config = dict(
    n_layer=9,
    d_model=128,
    n_experts=32,
    experts_per_token=2,
    d_expert=128,
    d_shared_expert=0,
    activation='geglu',
    moe_layers=[1, 2, 3, 4, 5, 6, 7, 8],
    router_score='softmax',
    normalize_top_k=True,
    routed_scale=1.0,
    balance_loss=0.0153,
    balance_bias=False,
    router_z_loss=0.0001,
    init_std_router=0.0114,
    lr_router=0.00192,
    vocab_size=8192,
    norm='rmsnorm',
    norm_eps=1e-06,
    tie_embeddings=False,
    optimizer='adamw',
    lr=0.00226,
    beta1=0.9,
    beta2=0.99,
    grad_clip=1.0,
    batch_tokens=[65536, 131072, 196608],
    seq_len=1024,
    train_tokens=559000000,
    steps=4360,
    dataset='wikipedia_en',
)
Below are experts of layer 4 (counted from 0) of a mixture-of-experts language model. Rows are named gate (a neuron's input weights, with its number), up (a neuron's input weights, with its number), down (a neuron's output weights, with its number) and show model dimensions 0-127. Each number is 500 + 25 x the weight over its row's rms, rounded and kept within 0 to 999. Numbers have three digits each.
Before each expert's rows: a language model's description of what the expert responds to; "comes before" lists some tokens at least twice as common just after its tokens as in all text. This comes from a sample of Wikipedia text that the model never trained on. Tokens count by the router's weight.

# expert 7
What it handles: Sentence and line starts
comes before: "- ", "The ", "In ", "He ", "==", "It "
gate12:542505491540495507542504511485523493545510479482490474506538462534483469481504521465472522500516511521491513514494556507520514510477505518506528521489511477470519470543517486488517533517536503491482479570497514452495523534483480510498522513508447463478488513474504494468453545517479530537506457473450448446484500519498480490529510478501511472522531465508473472518517493517520513510515
up12:511498493525551535499476510464516472498499488487511468517498483515499453505492537496487510538513468475491467521502543491487435486492479506502499522459478458460503486530529498506529508495507491486494517497480511504534495568528526498496553538515439477511472497501485484464439468462521550499491541520492479480553503521505459516497478511473487500525513500505454478520497508510526540505486
down12:511466485479470500467488524533492462528501521502499458503435487490513493493504439553488484505449491503513513515496515482486534512552531501505515515495535511491484518500493521515506477456528504482501495481509519492516505501484482533521488462521482479521495530508476552496560545532475478501490480487507467489541572510510517555479480511487497497489547486506454518491521549473482489533520
gate13:496506496508497533521564508485480461525499475525471525522487499508471483520496481486502502534524495503486484540514519499530519447471527504486467507527457511516494541457502554540450497528518546527514513510467500511506502549551468531494504510488534488501520524557466503485507515539521491459493512481486499456478494520511454486540487462531493538539486509514514533475502488523501518525504
up13:477564510512506509468497487541499519508479495529501570516484528460531488530500491463506437462511540523518526483491516460489465552491545500486495522513519502456494507525513532547503491499445539496498485469512503479511517499501498526495485500481508435508525482469491489505502517520514501482496499482506506439487479483511471522499506480474483509476515515525552489495530527542466541493504
down13:491493499478506518510513503497463465502507508537430507485480515496537472512470519505497487520508600522485465484517507536498492477494520466492469478507442482500500524497471506492483510491503539490476482558495506471513494518519495510518464509522503495520476517535507546476501474486499458469522489511520551481497509493505564521539525468512482493503496522553511545517485502481536502530541

# expert 10
What it handles: Commas after noun phrases
comes before: "and ", "of ", "in ", "with ", "which ", "but "
gate6:499493503551494498443511498489496516506536528539462517529526448535502503486535482497511455513515468493506492472493473511467487496483494445466499497517511502499490551532494500514526465489502540528530492459458508526463506453528491503488477501503480485462549486505502463522469467484493573462501507513494485470503487492545501474498535490478517509516515520496485508487490507420509492492480
up6:522459500521480527544533501524501488464536475496511510491502534475479491549501513475485502542544499447474507478488460528496470474537502456530507446494531475495446503503531502522509484496512466495497512475515491527516471479481507534469488522528507525447507494504524519471480460487509529500490535539494474509463495479517536511500550479472499516444512520474487471486467500492537478502468
down6:491527465503489518513467513518531543486486508506510462481482504467463490496465493531504463530483497482518454529515508478498469492548446525509515518538504457537480491469500502470517470510496527486484556492461530473499503501500478515494536464523504464518504487538496511500484502523522518486469503515504481499511516556507482465544500490495538485521493533558480541463528461450519460485517
gate7:520463509505535500459509546495494490490506490465509471534489457467540506489466480436500505483480516523485490515522496485473511501491491525483507476474476504516483519501492530505500502521454490509550516568493511524517544473496491537473486521512502483475501511517467467465489533513466477479490545492486560485481503566548480482499503521552521486519481538506494506468509506478454502480467
up7:516511486541530529473476527493489537487498503555515492489492469531505497483554544482491478472473494490479456512515493495463539481505514472481540520461461489508499455522453472505503512541502488473492508498492466556506478524499545480466534502496527480487515513501493440500547503489493508521475518511525494502511528506535479529509501507545481450539507485486454532450527494509497501493468
down7:505479509491477481496490487506546458528472454448496489498528524502524486513478483498564528480485511516519531514507516463517448496461537500496494480479474452494523491504506487502472503530465504484488495514498471526497498451480535487476515497483508499505438465525510522468512493532532493502448536531520499484495528532502514538449494490481556533519501535491480487509525541470529515460490

# expert 25
What it handles: Auxiliaries and clause openers
comes before: "| ", "been ", "not ", "\"", "a ", "be "
gate12:534475454504478493529520482508501516509490496490484508519489523543480524555486526507481540506504472502499505503489523499489495476519516506496513523470487472490518477523501512498509559507505500497488532552512467466477499507480449492509501515476467494461456507475455551508466523511510480492471449464501447491498536535497508490529548492490527479509509440452456497495538536451487493505534
up12:487496487491533497507480458478506475479546530488517490543498498516488473488480538472502493498484473457512479527511506503454454521529493520504491512512501489495453534525561505499509509484527480460487521515506558481479495534546542502507529516479436489511476501513477483504480471468521501463466513548484473489509502497471497499486517475504512532521512469448477466533526558493460528522493
down12:537461474493528504494528546501535505506491534476456473499487470536506509498480505491437511494455480515531526535493475446503525510469512476485537458468533508501509485497443508495476503488533543467512499446508475484511476523543515541480478510487510490531512516474474543514533484504500489516488488517522508495544496491479521520500492496548522519499480460474474505473520490441464484509501
gate13:500477501514540509562537495488539453494521475490523508486489489499476475487480531469530542495506535501508496516471499513507497489462493484530520485508482520511510561507520561487476490494513523487483559563470505546547497502476508500478527489475467437513515504522492483515557502523533517473532555497456495460504507506528507514547488516519512478504486500505509507491524505510509517508463
up13:476540509477455485505496505522516476520515464511486520510481507473452476533481524457499495499542541477491561511495497498503489530503520508510514483453499506484502512532473514512519480454520552519526464531523441504501499522498531475520476467537488479520493525476520520481502516481486466407507487472502480478505452537519487533483520524480500522500516531528539513505525482509501507518533
down13:487509509476508472527529493463485493465518474488476512490462514507459456513529534531490495489516552532469511504488556508516457454491542507474477473502465487496499527505474500458441489521479522489549474531516494483502507498521511505495475504489479460518494483484565524488518506442476520503537497495544492482501502472491521529537517526529473457483532494520502519506477489525539493503541

# expert 6
What it handles: Name endings
comes before: "| ", "(", "and ", "was ", "in ", "|"
gate12:472492521524504527504488508493492470507495516500502485483478489508501496454496486489458535509526497497524463540524560492484518492489542496517530505514505509513474476504487503491523551541548490524473475535466489476453515543451496513495473510486491490482495547488455511519486500481535487452501466487482508527479500521503501490555475451507525484546507461461432482506546531486484494521487
up12:495509496471531537490476506472540498491475499477511496534492494501497476458512526522488471523521500460500451529498545512472474489497500535503503536474499432506439476475524490493496485522530496501510491492507528491519501506530526536481508533517439491559479486492504507486454478436510510484498509469498485503532486528470517491494497454524488555529520453451473505507488524505478498520469
down12:481501500525499552526544527481548455520468513497499496476461482465512473503488478495442526518532496462515455539540514518525500507484500469535518495441533480502479461492501528498511491505530528495512495518508492478542496517497493521507487485472501498547470520479507524522531502535530474513472498491530470506492534553522514480515518511515486506521527464486472482474493529436483492533459
gate13:499474514503489507520506512474505469519535493480507511477547510535485509511488545507525521498513498503483484530523492503560513496505503487521511497471430528485449506498546535498464490499513556522491556518486523544485479507506489462495524517493514467490497484524475491499516514500495498434475536500500468427507496496489482512529473465518500480512439558504493491515539496510524544483513
up13:491495556455508466520505516485493490502479459491492515482459451464489510525492481507528437476493548511451501530498492511481511529505513502481485516468504489457493475506502519518505453463498560473490482499503496481492477505479520487474553538485454492477496505428475504493503508534503507521487526483488453507531474458479524515472500519516486491514546552470526507507537497490515495493527
down13:505526522492489511477507459468469460455534528549493498515437500520492501548509475503498553521522548485513463514520462495489507479493519517476454431506467478483522520484432511466502498509513497512525495483563523478490475492494501482468508498470481472501510541455482537469523491472522514493511491532511485513489502475488490455517509528498479488508479545526515483528484513508483489500499

# expert 8
What it handles: Biography prepositions, name middles
comes before: "the ", ".", "and ", "a ", " ", "201"
gate6:504495502504512521437503479491524488528515485511520560533493498552465516474520480500527493486515468495478498484501494515475462491498491496459506524518499486471491512526480540518562450512479470522539490497445497502484518496513513494443494475530479511486523536507457515474490502487466523446487548531472519483501502489499464488511477537496527502498541535517466486482523544521550471510490
up6:536488471502517510548484452489513496478477478520529495513529523482469512491484528453510513531508483455508490521483458508534480490519490452523476471506565503453503499512525502481501450476499494487518473513476485517536501492467559517433487501547537503505511547520523539487480485449508518495520524538466492528480480501508479463507522468489507484484477524494504468485508510493525495537495
down6:543495483526539549508489546489499491495490535505496452526481495495489492523454528513539484527525538496509512503504522516487480494483493459476489477545520489489482474520512521454488472545529506495512488481482510526513452550498511523525529509545530524493503519506526496517536495537511449504462514489462530506527494504477504530519491503506539475527507471517486500536496486570485524515436
gate7:539476473512487502448531471493514474496494479486473499551520476485528498508512496523493532502502485486479484465510505487472533494507497537523499531522477515544509497533487528483510484554480477490496506533519524513486537451475452482469478531508495508493493492539505491475453536453438527510518507524512547515472509540476537486522501470526516463472468530502523478518501437504473519484487
up7:477527501526524488496480511505441522505520530520546517488485460553558486500512529495515451495474503454500515494470494523544500482496515448467511480478498485478508489553484469510519519480503503522515496505507478507499437505515493489469528500507494501527527442463522467470535513466468543534465494484534495491503527475482494523488507489481475445474513471497487518466505495519506514485452
down7:506512527495507510525529501500511508479472477496496465474487484456495475509476473513513505491574489516543480516519533510506481510535516468475485496563514529487508541513485494505480487484464488520468526481498449492495517460481496499506465499497474454548463492538521512520433510551515500474481484479540481493512482547529499516478530504522506515530501462490422481511511503477475514485497

# expert 26
What it handles: Given names, table entries
comes before: "| ", ". ", "L", "K", "B", "H"
gate0:513526502488491496442554530488476533486511504534484536540466493562455500453520487527525525495519478524531434521546522494503494509477542498482509490477518516488517487505504481492499482517505506537486493493494416508495501540532504499498492517521502488509463461526514481492477475503542514495490476529478525497483513496517446495526507497523515537524473470509485558489495459499485494484473
up0:498474504531446527488475450542542527499503486468493488509469512519466519463495515524477493492503509490514512520477510487558517504503498541490492510534486493469460506526479488506545527468493453536489509463508494473502530494532519539509512534548493495490448474502545465478504507465485495511473479509529511512530500512501516465523465543518527511464527451534489508509516462498448514470498
down0:505497518472547496488533553456485489512506508460481527472520568442524502526503485521492488531499512501503512466528516486518476480531511484490522463496472500473527511533512471517473468518495493513556515505510500525499466495524510503520506486475517529543449497486482526519535488506477545509532443492476514490512487506489515529503482522516470424468487530506490509484494485456504447497507
gate1:500493508435484506528529494494552477505542489510497515534522501519461535483496494489554522541534537463507490517501479535490542525490480511513510500503493436508500495476493516461513524512489500513508499474475494496515498530509513495461512502480519498508488466468522428501448529514470505512515528490511498502500493434509468517479456492474514557499539479510483497512457490517524520446511
up1:512479509503462468526550518516482537503484512476517502479478467505511513476473466478463491505503518468479455506532482504480496474539548528500497496492529496488560475524531475483537505461469502502471453518472488520464442507494496464472470516515530467490476507492553496483543529492494492511484543476488533469513495514507478491491503489499501503500493463471485470482483499461467441461464
down1:542487533458498437540482482470465490513480491490534536532508505457494507556499494543556523477509501468473484508536468516507522510536471535464495478534498518532473551489485545500472510521503516522486514477511534499510507473465547494511510515463528490506484525544498497514486510550490513521513508527455499504475520482489498486512486486455479470507485515506509507528541475507495514539522

# expert 19
What it handles: Years and digits
comes before: "–", ", ", "0", "9", "6", "8"
gate0:502481498516454519483468502505486511507540526533526540513477478527496519489477507510509494459505488494526509514510527537512483508462499462494555501497506502535512510467465521500476513482549482515502494524505429505479517511490486485504475489447538485478467482456493517495471484496507538484441470521528494553482535477467485498485527439540502508500465475450473507467541486518501514518498
up0:508483488562500483464534511525485501507488504448519540489488462533517514455530532530515497494519561478487458507478516506508529513504502532494489525520520512495489466549492502488503503483534474537479474440483497470528522534550503523506495529539508486524510453462523504471511478519491493500466500515555511542495519539520503485521530499523519504466503443516525498494504494537467507487491
down0:511518481475506544500520526483539550526509486510483525529521477513496528546523473477511493514474476520483541486488482519502478493498530480492522510491480505522545526494451504485464503481429523494527513538479469513480499521502489494533517476513505511533512506512485531501529527486471489527531496498424510483468482532466507507468467501492485465514467549518501512476508502463515424458499
gate1:515473516475524512523476487517553525470560480476527493529491565503511553515506485477497494531522509482481492516502508505502538499538471465520474519525509503524544464454486501495495471482498490467487490460494522503467488525520463469529513482500530461520484559493514479518479542505497494490502502501489526457484513464503475530489472505489522588512480501522510513501491497475476544479512
up1:498470544485447505503481491463527509516556471502547537507504514537492513492464453481494506524495506528522490480503470507510492490492548513526547490504502452522521528494500497495495515504484527502510489482503462460536466475534505457481486518542529506480512497495529512500526535507498485486521559477533475492520495516542488563515499491473501467504456457540487515508508558520536498496490
down1:518529489517494436524509471467547526547518492521483495528497483529484551485506510543542549486528504480520501475555496494503481527476472512511523511562511454552508514469510498484480516541470507484503499494497546448491461478486481502483521495505504502486529468529513425486464499511531532496534482469497491491462496498489510521499526502478471480456495519513504502495527516494498496486509

# expert 23
What it handles: Word endings, sentence ends
comes before: "\n\n", ", ", "\n", ". ", "'", "."
gate6:435485503475500556485490532496494505509532480512482518481521526515487523519554499490546449460529487464492505526458492517457494534489495467535529502486472489502503525509448497481507509506486482528555507508514468499505514489483511515467489496492472505477538520508467437476494525494443544477503516510519490474458498534520479505515526545484514492460521463487474477514524496488485466505479
up6:536508474541488515526482471526493497505520523506494489493512492481451496518479554473522503477487484482479436501480491527489495537512518506525500447486555486516476500492501529493487487503569473500476504491473474522502532526446530550429474506528489516504532534547532484473521473455512476507548485513498501505516483510501453500461534496522507493480455501508494513496506488520481523508487
down6:500491509539493502500501474502476508475462495495469526479486506521501507494482521526522486528471477540514491505480515507513520528527510528530557501470471532513530458503492529494512456488501466498480514478466482525511491472491520498492528492545505498482485516517506545464467485535498478484478516464505498515524482548464521555505492502492565455555469555487447456484513461534481506495474
gate7:478471532514507437442538468504484503519521496516552478516443475517524491523461514499486501489472470523501459478491531504490490511561523499547515501489460493529489487518458535504523500537503501536507512510524470531484533449516488509502497507509510522497509525511480494470474493474475520502464533464458533472513551513505530469517539509494506484523449507512503487498519475499472527505470
up7:506487526515527487487499526518495563497509504510520520521511469503529485503478512505483510484487531470511480485516489488492490466481481488465503500532494523515505506576510484503482487495493515483506474487539489537476460483504498498428481514514476491548547471490510451501549501502473511474443497539493502515493540469493518534476507535521483480496493499493459561486485527513496514502411
down7:472501501496506477488486538488548471512489446493474496486456506482512486521502507498544501469480432488478493554502480448503491476528472512539500510512525481565510465525507504502492473466502520497476503493490490540514494461516527472504491482466517465516474516519515498516495524505545499510472456458541489532479491476505520474524495507498547540539527473515484453507532512450497515525504

# expert 3
What it handles: Tables and mid-word pieces
comes before: "| ", "|", "0 ", "; ", "0", "1 "
gate0:544464503549461497507508532522445503501503518542499466518484473534524521485484523511502517504497530538497493548488523485496481500489519482507522491500498514522502494523504491486495412531516506537500511509454442535520535491505471475532512497500527490503449489524483481530450470480534495469466491510498517523469505455488441480518486485512503470515501482465516521482504500513456534522491
up0:540490496543508497484536511549537522517496504478582485477496511502486479480548519547536477480508559456510477521491499530513528511530497522507519510535507499475527516519481521474517519517503483510453477501524445484518499494512485541473483552547538519490489503486484462482522495508490500543504504545536501526481525487495484457514497502528515540459514469519474508498487493516476499486486
down0:493534446495474520521501511507490524510500502504467491482539471467483511516527515504542498532487524511507561513489476513506477504518507491500532498475511473544518515471460428515519489456500464491536477550505504560510521507484508477534472476449497519498499509483466489501512493509474490509508537473485485461527514518481508491468504513490504488580477507526516558503510539473532474501488
gate1:540482533511477524485511499509501518500473489482500473499498476493496545526491534478537510524525514469470563508448498470535549537543505483503501500536486540486520552502501525483526528493514525504482486505440488513507511541462480526491467457506499498529491464501523468475476501522516487531516536484518521474474512450509487485497483503503515568506512489489481497556451507490503530517484
up1:478459496456482484486496516489501531511510475497501539514494456520506473519495476453501480500479533482484482527520497534534506534551534483530522478482495516504526506470506499490507511481514533516499438479490449504453465512511504500489467504486536468515490483533549518483495497492517541475519541499496494446481534502561503505517505508457500470489523493498481506488461562502542480545469
down1:516476497518463475505465505465545521562547522499478509488478476460487497503489514477545520470523484459467491531542470497538469487476517505520510491518501525545475546495510454482492499472495486485512493503508511515495484472538476493519496502490508470532492494549535529477494509527493502459461551495478487520511486447466519474521477493459495493545496518546460502531520511485496481536495

# expert 29
What it handles: Noun endings before prepositions
comes before: "of ", "in ", "and ", "to ", "for ", "on "
gate108:509494491501471488481492507485500522521486513517517503528431474498460537495484513505484482521518525431474501502505504503479504477487501509495461504496443527562547493522516557520519484576467525517541483464511476485492526531471482518482474509440486478467487482526544493497504513473469477487522497482526522488483499506487487477541483490452512486492510531518482525503500474467475488515530
up108:526523485468436505504500550491530506454567501543493503523504474475510472539490496508489510513525506491501516504486489529490532460490476477492522452430497490511516497518467488502501521522503528509502467498522553510493513518514450497516500499496516510476527528515466531504524527503474504468514486514490482478505518446522500472503462456483478505437518510470509546526512537476537505471520
down108:479499497543524476497495488467492489494513503517518523511467499529504490479554467493526523493519522476508547577538517487506505529490501475468503465475493528535484514517525539477480545574471529507470499487495466438512481528497506508502507557505513501505475507467512479477544505506509479542494467505475528487538516504483492508492499505467547502500553466514480501511509501497511514479553
gate109:529504502543494534482480499447461493479456530526495474522504498496513457493496503500485544486541492562519517475493491492518519505517502504502507499509521501523482519482523521574453514506515451528538533499506522537483539530521505499477518467484516495480532456478483517474496476466497529524546517520525527509527547459441493473509494497511490516509461503479496546500507513509508536497467
up109:483517514531484529499529460496468480521509558458524487455539466515510487497477501481497463519554519514526497561493479519467515508502434526530473480525559515487486521498505516486470501515529504562523498465476466506467529493498540527514531474496473478477500478464468498509515488487490542482476457497517465531476521488520473519476501491482497479506531525502472488489498512505530487493530
down109:533479469512517481533494477520525493509456483542479509535510513505514523533519522508528518495485512510511455456509518514500486497532483497499466504528536464498517504516519494475461461486515527512516526517506522440527452477512447485499523505536492500520480478496498496491544529495482541502513484527471519500455530521460485502537521504500470516528513497555496441502559488436526488520497

# expert 20
What it handles: Statistics verbs, numbers
comes before: ".", "| ", ",", "% ", "|", "7 "
gate12:504492471479475484548531481505507528478518476520463524513521489507517509507469514458448499518544517496467489542487523540460490539474521516459491520532497471489478502482511492484459529527485488556506534523498514498462474484474464479504479538467525485469472506498460519528479513533470508523491493460471451479491480507517499483500501529473526484499485415479477511508506497541505518509510
up12:497480510454536500517468529494480480510502503453529468491504525531513460488507542495515526526524492462494478584521519506474498469520486506501493485480517472461499497486555508519498476542549520471467481510524511484511498538541520536506500537479496519533455500498538486472508492465533519495486526475465515504528514530492493497516468442520489509537530494505532467501498535492502544498481
down12:488534515490538459507516526516483504542484496462472515512506481514536474465491479547465542472476531498492512541511480476522523503511535476530475572467505511442487502503522512475490489519512537485512477495526510471506477508525490510482496492505485485492519469508527493450493507476501498516494501484504464524505593518548528507544534508488462520471532511523467537504519499477483499494480
gate13:494511513486483555540560508461539508499524480506482507508507471528480479481510508458517521510477510462498513536507501486490536493493535510494500501502500510506436542485539500496457477525507509489509542535519508539488513513515504471496517491511498443565494564517470508480526540487531482489476528492488472477476479529539481562519536468490513514496477531470504507492518460515495507521493
up13:485548509484487503523484515495490503472476464466495535496494503501503465518473484499531499517543525519520479526470492466491497547473520487512495510511530502509491508518473538529482451467490591499496478506523502474542503506523517489472506501478486490533515457468540528478517535546477507479497464482524501453488468487498490522473551520494498478524527485528530550517550510508469503460500
down13:457519487509513492527530525462492467516518498523513518515492519513503478538482525479549496525488552548494493506472495549506484498502539504498479444512467510499492536525485530486429519514475519484505480540499480499509520473485512508476483515492489429516503527475558529465531535498519538456530499465518479452509475465504508543523529489475508515485496518500503538520487511511489491520492

# expert 16
What it handles: Word-final pieces of names
comes before: ", ", ". ", ".", "\n", "'", ": "
gate6:440519555520517488509513460485537485495499497520514548537526511545483510471566517511510484471539500462501478470509476485456496459486491476539506487492459494495505495531519513542544462522499554513530483458501472488491528473462483482469478479489498491488559508498488490496482491485499504465521519499501497468487503485458488534507510536522499527484517513508442540503490505522518486495478
up6:508501501541502535519495487516493509474489524505492514525508553482463498533514529491500508526528489499507470495530502510522494485514502496510505505521491474543494487560515480538570450459497477503473499537517481557523513510497545511449477495507462513458478492517548496521504518450506523455501509540510503464515463490455462504480533511489497530500504534486521489508448511478450521510509
down6:517524468492511485476504519532495546493457421481492490448466531524482477479480494495503496543515478514497495537487525495515513526525526484508486532534486459481494492440468517481525483538485522468509485503533517505479481499472501474494540455545491511517474499535516544513511499541520513465490469508530502513482483487495526490515530491489584466538492518520491462497502499501512496474493
gate7:507473465485523539432527497485533514528525498481502513552481510497516491474504492460485491520523463505493476470485557486517478509516496520484495479517525481494479489500500539525534461519496499514549490478497511522496527504525471527460469501483434493497504497508520493488504532515457556490486496472469538526488490530522528496466467512521515509530430521491513498516497445526468470467502
up7:505520507506572534481470511490465527463530509500512469483477480505498489466508533505519530525459511499462494513505485499464492510522469480478515490510480504472499528560486450530480485501482488469524520454495449515488470506431502493475509501508508521502530497513506462530553548484499533543455492528477519473494518473503500498509521503543463468516473503499498531453526497523504520486488
down7:521526503493502462468524500486540487555497463461478529485518481496493514515475450498509524516506529504519524529488528507548496522521472526507504475540506531527555496484523525483512493463465511498473514547484467497530499477511485504481504506466529490519481521519498531549482519504520510473491534476516497492476480486520518468480506494492537513537517433536439507507515532456483532447497

# expert 15
What it handles: Latinate word stems
comes before: "\n", "|", "ation ", "ated ", "ate ", "well "
gate12:557476504513501492553502487487465520492486454474508477544445502478503498498495535439460510489493470523526495547503514502496536515484502481494550477502504477539504443499510492497527543498479518500501493534507482472481527501494443485491457490435488499448460502490465486541478488488474531500519516477482489475485540509520469494529493514499515479495504490508518439512524522508515512508509
up12:525496485438544488569460456488482495503479474477539506483504521522500480482501493474520521535508483470486493548519518486512472537486513516490504495546485509514482494485523511505482512527533495494504478516523528479521465508516500496489495500526489486524505507462535491472452457467554505476484516547491496505534542504524481502512503528533487546506507467463475481580509513507494532520464
down12:529475445504503523503524483527521515480503488509481489469499468497538473500459487486479471470485540465527508534455486516500487513509482479469537465526517495539492500515515543500473436508542488511492477501509504503473491529514500476472544466478525508508517503474541520513510494542515493505473505515552473500502515471533526537544520485483451533477466486555500521502489511463486503557486
gate13:519488513502504523516503509471500465500522471484482518456531480550494516508484511471506541536518481498555504526462493507510533458496461513517504508451506528541492518492521481486490498511499533495526494505487506499510523503529471521479506520494485450486537530501490486484527539533537497497457528475465457423535496475524509514556499496534517542558493540500513540506496480536505504515505
up13:498515535470508528518488511506491472528489485529481545514484459460492463523489483485482468477548514512514496496539496521540509495462526505496461477530506524471475501538474506480465445454483532492537449513514501498511483505551503488508517513545533496532519478434524513467517517554490511481484488523492517492494492514513495535507505519514485526501510515498536498461558551499498524529486
down13:466552466482494516503506504487511471505500515502536519529473518498493491540473481510491514528502545464461504525517532577509511490493524518498502478477463492527467507475464533489461504481498487531518479539481472492492484496504490526476491501474460488538483519435502489514486500476481515488527508515550492506488491473528505548524525519514545489480521518476497470514540500486518485592513